{
  "n_layer": 11,
  "n_experts": 64,
  "d_shared_expert": 0,
  "moe_layers": [0, 1, 2, 3, 4, 5, 6, 7, 8, 9, 10],
  "router_score": "softmax",
  "normalize_top_k": true,
  "balance_loss": 0.0107,
  "router_noise": 0.1,
  "router_bias": true,
  "n_groups": 8,
  "lr_router": 0.00229,
  "batch_tokens": 131072,
  "train_tokens": 645500000,
  "steps": 4925,
  "dataset": "wikipedia_en"
}
Below are experts of layer 4 (counted from 0) of a mixture-of-experts language model. Rows are named router (the router's row for the expert), gate (a neuron's input weights, with its number), up (a neuron's input weights, with its number), down (a neuron's output weights, with its number) and show model dimensions 80-119. Each number is 128 + 24 x the weight over its row's rms, rounded and kept within 0 to 255.
Before each expert's rows: a language model's description of what the expert responds to. This comes from a sample of Wikipedia text that the model never trained on.

# expert 45
Description: Capitalized abbreviations and codes in tables and text: football positions DF, FW, MF, country codes ENG, CHN, parties, networks like ESPN.
router [125 128 159 115 106 114 137 100 110 135 159 129 125 101  60 141 105 144 151 116 133 130 121 124 127 135 117 146 173 130 113 136 132 103 108 167  73 140 136 149]
gate0 [137 132  78  94 113 123 126 176 165 150 110 133 134 139 124 116 185 109 153 163 153 134 119 146  92 125 130 126 121 163 168 106 127 130 157 128 174  90 128 144]
up0 [136 122 160  98 154 170  85 161 169 125  97 150 120 151 161 103 135 116 116 142 104 144 104 131 117 125 132 130 123 107 130 134 104 116 161  87 140 122 152 112]
down0 [114 106 133 134 129  98  94  87  92 139 151 115 120 144 119 149  59 104 154  73 141 170 127 144 143 126 157 124 142 122  49  96 132 140 108 105 123 140 137 138]
gate1 [152 149 129 147 148 155  78 137 184 133  88 154 146 144 104 135 133 101 131 129 124 115 104 161  91 119 152 140  79 193 121  94 127 134  95 117 107 108 135 168]
up1 [134 170  95 127 137  99 129 128 134 122 152 130 121 132 158 111 135 178 144 138 142  93 107  80 140 150 121 111 131  76  87 132 133 114 168 109 122 153 130 121]
down1 [121 134 131 152 130 136 123 117 117 130 137 108 112 144 111 140  90 109 145 131 172 155 156 151 101 124 146  91 145 154  77 161 170 112 163  94 127 108 133 120]
gate2 [150 129 118 142 185 177 106 121 177 154 114 118 137 147 125 141 137 133 100 108 123 123 149 128 155 135 144 133  69 130 114 117  74 129  99 126 136 153 109 135]
up2 [173 144 142 131 105 168 142 164 153  99 140 141 170 101 134 131 164 141 147 105 146 126 115  99  93 107 143 130  73 105 146  80 100 135 122  97 126 152 110 142]
down2 [118 119 141 120 168  93 104 109 117 131 121 128 136 145 128 174 133 103  95 165 148 142 176 121 152 130 157 146 133 150 163  72 122 144 112 112 113 119 146 120]
gate3 [170 104 155 123 135 110 110 110 137 109 133 124 119 185 149 160 132 136 157 165 133 197 106 154 166 128 119 140 134 117  82 119 144 159 136 165 108 129 159  89]
up3 [105  96 121 122 135 106 132 135  93 137 130 141  83 113 130  97 131 140 150 107 112 131 154 138 102 110 148 130 107 143 106 178 138 119 129  94 165 141 145 142]
down3 [102 130 122 115 146 121 139 104 120  93 108  95 106 112 133 106  85  96 124 164 170 137 125 145  92 126 141  90 128 120  96  91 135 119 120 112 122 120 126 102]
gate4 [145 142 109 129  93 132 131 108 139 147  79 150 125 155 160 160 130 158 123 162 109  92 118 102 161 162 126 140 133 147 187  93  91 114 118 117 139 131 106 139]
up4 [141  91 143 110 112 122 160 105 143 110 129 103 132 159 128 145 113 112 172 126 157 141 130 118 159 108 127 105  91 106 119 110 144 166 159 149 108 134 113 130]
down4 [106 139 127 161 110 128 150 120 125  92 106 134 132 144 124 143  95  93 121 144 139 156  99 106 134 117 149 129 125 135  80 122  80  87 110 148 121 131 140 132]
gate5 [121 114  99 118 136 157 166 143 141 155 120 128 143 114 130  92 145 111  97 114 131 122 115 102 124 108 156 117 127 138 131 125 127 120 149 111 147 164 116 133]
up5 [143 151 116 109 131 110 123 125  76 118 114 153 138 162 119 124 154 146 112  80 176 117 142  96 152 119 118 118 158 131 123 116 132 112 128 130 132 111 118 133]
down5 [120 124 125 128 150 125 122  92  61 167 118  73  84 120 136 146 117 159 127 145 111 126 165 102 159 137 125 158 124 154 120 127 144 105 132 127 129 197 126 108]
gate6 [107 182  99 134 123 140 160 114 116 174 114 112 136 104 129 121 114 157  94 153  97 115 114 120 141 133 173 125 126 123  85 116 149 119 114 144 149 133 134  90]
up6 [155 111 105 159 137 108 132 128 109 148 121 131 154 114 119 134  71 107 144 156 105 167 117 119 194 124 129 117 110  95 139 120 106 128 127 131 157  72 129  79]
down6 [115 140 128 119  95 103 110 116  96 172 177 129  76 145 154 114 110 165 152 135 162 108  94  82 110 125 127 150 113 137 131 147  79 128 132 181 156 142 114 132]
gate7 [137 143 137 120 114 146  88  75 128 129 129 153 122 158  98 141 141 144 132 174 169 159 104 155 113 106 131 136 128 161 158 127  94 124 135 120 118  72 111 142]
up7 [187 138 140 129  88 105 112 137 106 106 170 113 169 151 114 114  95 136 130 116 130 163  81 173 125 133 128 100 128 168 111 130 129 131 138 157 120 118 117 102]
down7 [ 94 142 125  84  69 187 147 121 135  95 102 124 123 129 132 157 111 121 117 163 131 109 131 144 101 153 130 121 124 159 142  82 125 133 144 145 137 127 116 148]
gate8 [109  73 141 118 153 110 153 118 133 117 143  70 139 127 113 129 138  84 171 131 129 116 106 127  78 150 139 135  94 111 158  74 146 104 149  76 112  87 122 107]
up8 [ 88 173 120 143 161 112 117 120 113 142 100 104 112 126 145 112 113 160 155  48 119 114  77 122 107 136 155  92 149 157 108 179 106  89 125 134 146 116 106 182]
down8 [173 162 124 146  89 142 191 146 136 132 153 168 132 101 131 134 170 160  97 166 148 118 150 121  94 134 112 133 124  94 125 104 122 120 129 155 153 135 124 119]
gate9 [157  91 144 128  85 116 138 121 111 142 111 138 136 113 139 137 132  68 137 128 138 123 111 121 132 106 132  74 139 149 131 140 147 117 164  98 130  68 164 106]
up9 [156 109 127 131 126 141 147 102 103 132 132 117 107  89 113  86 121 100  74 120 184 140 142 132 128 117 168  55 107 173 136 120 123 103 163 121 130 126 107 120]
down9 [ 72  95 125 118 157 113  83 131  89 127 139 164 123 131 172 131  84 120 172  87 176 127 111 111 135 124 150 148 141 161 102 121 124 147 162  91 126 147 131 145]
gate10 [121 118 102 101 106  95 124 134 100 136 123 117 110 133 116  96 152 148 138 128 155 113 138 174 136 109  84 165 106 165 124 105 130 117 104 129 173 161 148 129]
up10 [118 121  91 142 148 113 151 130  90 142 120 106 164 110 121 130 122 151  99 124  95 127 147 151 131 128 128 134 134 172 153 136  86 103 147 114 135 119 110 120]
down10 [114 146 127 132  94 117 151 140 140 125 102 164 109 134 136 130 141 150 108  90 101  95 124  85 130 142 120 149 130 134 164 104 129 137  93 199 121 160 139 111]
gate11 [117 106 143 145 135  88 132 101 112  85 115 148 111 128 128 169  98  99  82 144 114 159 138 131 147 122  72 121 105 174 115 162 104 123 149 107 132 127 143 137]
up11 [121 118 116 113 132 137 165 142 154 101 100  97 108 113 128 147 166  81 108 135 127  86 126 135 102 172 114 116 143 153 146 106 120 147 146 117 116 133 125 141]
down11 [167 177 125 128 121  62  83 129 102 151 144  69 121 120 146 154 176  98 138 145 151 125 119 115 150 118 137 104 147 162 112 105 115 147 142 112 115 129 117 144]
gate12 [103 117  98 132  90 155 160 140 126 147 138 134  99 120 111 117 117 121 115 158 174 127 125 132 113 155 146 153 112 154 160 137 101 113 125 129 116 127 112 121]
up12 [142 168 153 192  88 179 137 118 108 103 114 158 167 162  85 121  87 108 112 134 145 111 127 108 169 125 124 144 146 143 165 114 140 132 104 100 135  90 170 133]
down12 [126 116 132 105 157  85  87 107  90 147 162  89  81 110 104 151 132 126 134 121 151 102 120 132 176 140 164  87 131 145  99 142 129 131 176  94 114 132 113 133]
gate13 [133 103 111 102 123 163 122 151 155 160  67 147 133 152 135 136 159 137 165 132  95 117 151 117  99 134 151 106 139 173 112 124 121 139 128 100 128 143 115 123]
up13 [140 126 131 103 141 149  85 133 183 139 126 140 134 152 149 117 113 158 144 148 123 180 100 124 131 128 117 121 110 152 143 144  76 127 169  81 151 105 126 108]
down13 [122 116 128 141 129  93 115 120 104 129 162 131 109 135 111 152  67 113 113 119 148 161 137 125 152 125 149 125 138  91  83 101 135 139  94 142 130 120 134 151]
gate14 [134 145 102  93 139 129 158 187 135 120 101 146 125 158 116 105 125 173 157 146 114 104 125 135  96 125 183 137 122 104 133 105 130 100 142 121 150 169 103 117]
up14 [109 126 141 121 103  99 141 178 129  88 145 131 143 122 109 134 186 122 156 105 116  71 126 124 112 112 124 166  79 131 112 189 139 102 113 102 100 142 106 151]
down14 [ 88 133 122 111 122 154 123 145 177 155 145 135 117 132  82 124 114 174 110 142  96 126 130 159 150 128 146 123 127 160 133 118 125 135  99 118 139 144 120 120]
gate15 [155 136 148  85 141  81 131 140 111 122 114 152 131 130 159  92 142 111 138  85 122  88 139 120 101 104  83 103 136 140 143  91 139 126 136 105  96 120  97 117]
up15 [105 137 128 168 159 149 109 137 118 152 120 138 143 119 145 117 154 138 117 133 132 160 141 120 126 110 149 183 108 101 155 114 119 143 132  85 132 156 145 138]
down15 [127 159 117 122 113 116 157 120 143 138 101 122 151 120 109 165 159 100  98 114 117 139 116 130 137 127 119 158 120  80 121  80 127 130 103 131 140 131 124 148]
gate16 [121  84 113 138 148 119 107 102 120  79 145  88 135 147 130 169 138 138 160 135 146 150 165 127 139 125 127 112 111 120 120 108 141 166 130 133 116 130 113 128]
up16 [ 67 121 126 108 169 146 129 127 162 116 156 120 135  81 101 122 130 100 162 106 161 128 111 115 151 106 108 124 120  89 136 121 160 117 139 108 151 128 117 116]
down16 [140 144 124 150 135 120 103 132 126 159 162  75 113 132 137 116 139  98 188  88 116  87 131 139 100 132 117 139 134  91 118 131 141 135 134  86 125 151 138 163]
gate17 [188 130  94 130  90 100 118 122 153 161 134 111 132 127 170 129 115 130 124 136 119  87 108  96 134 154 144 163 129 150 128 138 119 130 132 129  92 132 119 110]
up17 [ 79 147 142 139 112 181 118 110 156 116 132 134 114 134 136 129  87 144 117 123 104 129 119 133 120 134 123  89 108  94 123 107 134 131 105  92 133 116 132 108]
down17 [148 123 120  86 161  79 109 120 145 124 143 132 148 134 129 160 108 120 138 100 124 119  83 135 131 129 137 132 103 151 118 145 144 123 102 104 135 134 113 147]
gate18 [135  86 156  93 124 138 114 166 121 123 106 158 154 158 166 140 151  96 123 146 147 146  97 140 114  96 105 129 110 130 124 115 105 105 124  46 145 139 145 116]
up18 [131 112 163 118 118 197 136 165 132 133 117 152 161 140 154 103 130  80 124 173  95  99 103 106 136 103 132 115 122  95 147  86 128 125 117  79 125  90 137 119]
down18 [ 83 102 134 126 110 104  85  77 125 102 125 113  90 144 127 116  90 130 154 101 146 142 137 155 102 116 168 137 155 149  62 110 118 127 148 107 122 139 126 162]
gate19 [150  88 120 163 112 141 162 110 113 140 138 105 129  92 150 148  96 123 143 138 125 185 152  92 157  84 140 106 123 171 109 129 120 104 135 121 154 123 155 115]
up19 [169 119 102 113 145 132 120 125 124  61 156 121 151 154 154 139 114 134 136 152 144 122 135 130 103 124  78 164 143 145 107 141 124 111 124 104 117 116 132 125]
down19 [ 86 132 130 110 164  92 124 158  94 124 102  87 157 111 132  84 100 155 150  84 171 100 150 113  93 136 140 187 123 147 120 153 126 124 112 127 123 125 120  72]
gate20 [148 132 125 116 142  96 147 121  93 130 133  84 152  90  99 134 157 142 170 102 129 137 116 104 116 144 150 161 151 120 154 112 114 130 131 177 112 155 105 141]
up20 [118 114 124 147 149 187 145 132 134 131 116 140 129 129 147 120 125 116 107 125 105 145 121 124 120 119 144  88 111 152  75 131 145 117 168 104 130 100 120 114]
down20 [146 153 126 126 158 147 161 146 155 130 112 117 133 116 127 147 148  85 135 146  99 123  84  95 120 124 143 118 114 126 141 156 142  98 158 120 128 132 107 129]
gate21 [179 120 119  98 152  92 126 129 147 129 143 135 128 126 105 152 121 152 156 130  92 137 102 101 200 110 108 114 143 125 153 149 110 126 118 131 169 160 123 132]
up21 [128 117 133 135 121 103 127  81 135 137 144 119 128 122 156 149 108 138  88 143 109 149 108 129 169 169 145 162 135 108 102  98 138 150 151  98  79  89 132 129]
down21 [115 113 131 172 119 136 167 140 117 159 126  86 120 134 111 130 125 131 118 100 117 153 121 149  91 118 129  64 130 112 150 160 127 108 127 164 120 124 121 105]
gate22 [151 100 162  91 165 143 101 124 163 155 110 124 112 130 148 115 124 137 129 173 124 132 136 155 138 134 144 121 102 107 143  89 162 130 158 118 155 138 143 147]
up22 [136 110 146 126 120 119 198 134 115 113 114 137 158  88 123 139 120 116 115 108 143 174 109 120 144 121 103 116  85 182 173 164  77  92 142 110 104 116 137 123]
down22 [143 118 134 158 139 169 169 166 137 100 155 132 137 135 112 124  97 109  68 142 151 120 163 133 166 128 133 107 126 117 138  99 157 133  87 157 128 137 153  86]
gate23 [109 118 121 128 166 166 132 149 147 143  69 112 134  96 104 139 183 117 136 138 122 147 131 108 116 111 173  96 135 123 131 143 118 111 158 121 131 109 105 118]
up23 [160 130 134 137 102  92 139 120  82 146 163 101 125  95  95 101 147 132 125 101 163 114 133 113 115 140 168 153 151 116 131 139 138 138 117 191 126 140 121 130]
down23 [115 136 124 124 142 160 141 143 169 139  86 116 153 126 151 135 171 134 150 151 128 130 105 120 101 136 123 154 116 136 162 130 119 116 109 115 139 103 101 118]
gate24 [136 123 115 100 128 169 159  58 118 144 116 141 159 150 144 107  92 116 143 100 138 124 127 131 154 120 106  85 130 174  93 135 118 136 100 179 118 111 119  97]
up24 [132 136 161 111 129 128 139 100 139 146 115 166 132 141 132 137  89  81 160 112 184 144  82 121 105 107 129 172 128 183 121 172 128 120 161 178 140 149 114 129]
down24 [193 123 133 134 147  68  84 124 128  88 154 132 135 127 135 117 110 106 163 110 177 105 119 134 124 134  92 127 119  97 133 122  79 127 121  61 131 109 119 135]
gate25 [138  69 110 174 157  92  87 128 144 107 126 136 109 149 141 101 138 112 124 146 136 150 130 103 191 135 137 125 147 115 124  64 102 126 138  99 120 134 109 127]
up25 [181 108 152 131 129 126 101 140 138  92 124 137 157 134 141 144 112 156 165 123 125 144 101  99 124 105 162 115 132 117  95 132 125 151 169  60 103 129 125 157]
down25 [ 85 160 132 139 122 148  98 127  98  82 111 136 165 136 108 168  77 135 143 127 122 170 145 172 125 127 156 109 137 123 101 116 125 129 112 133 134 113 134 156]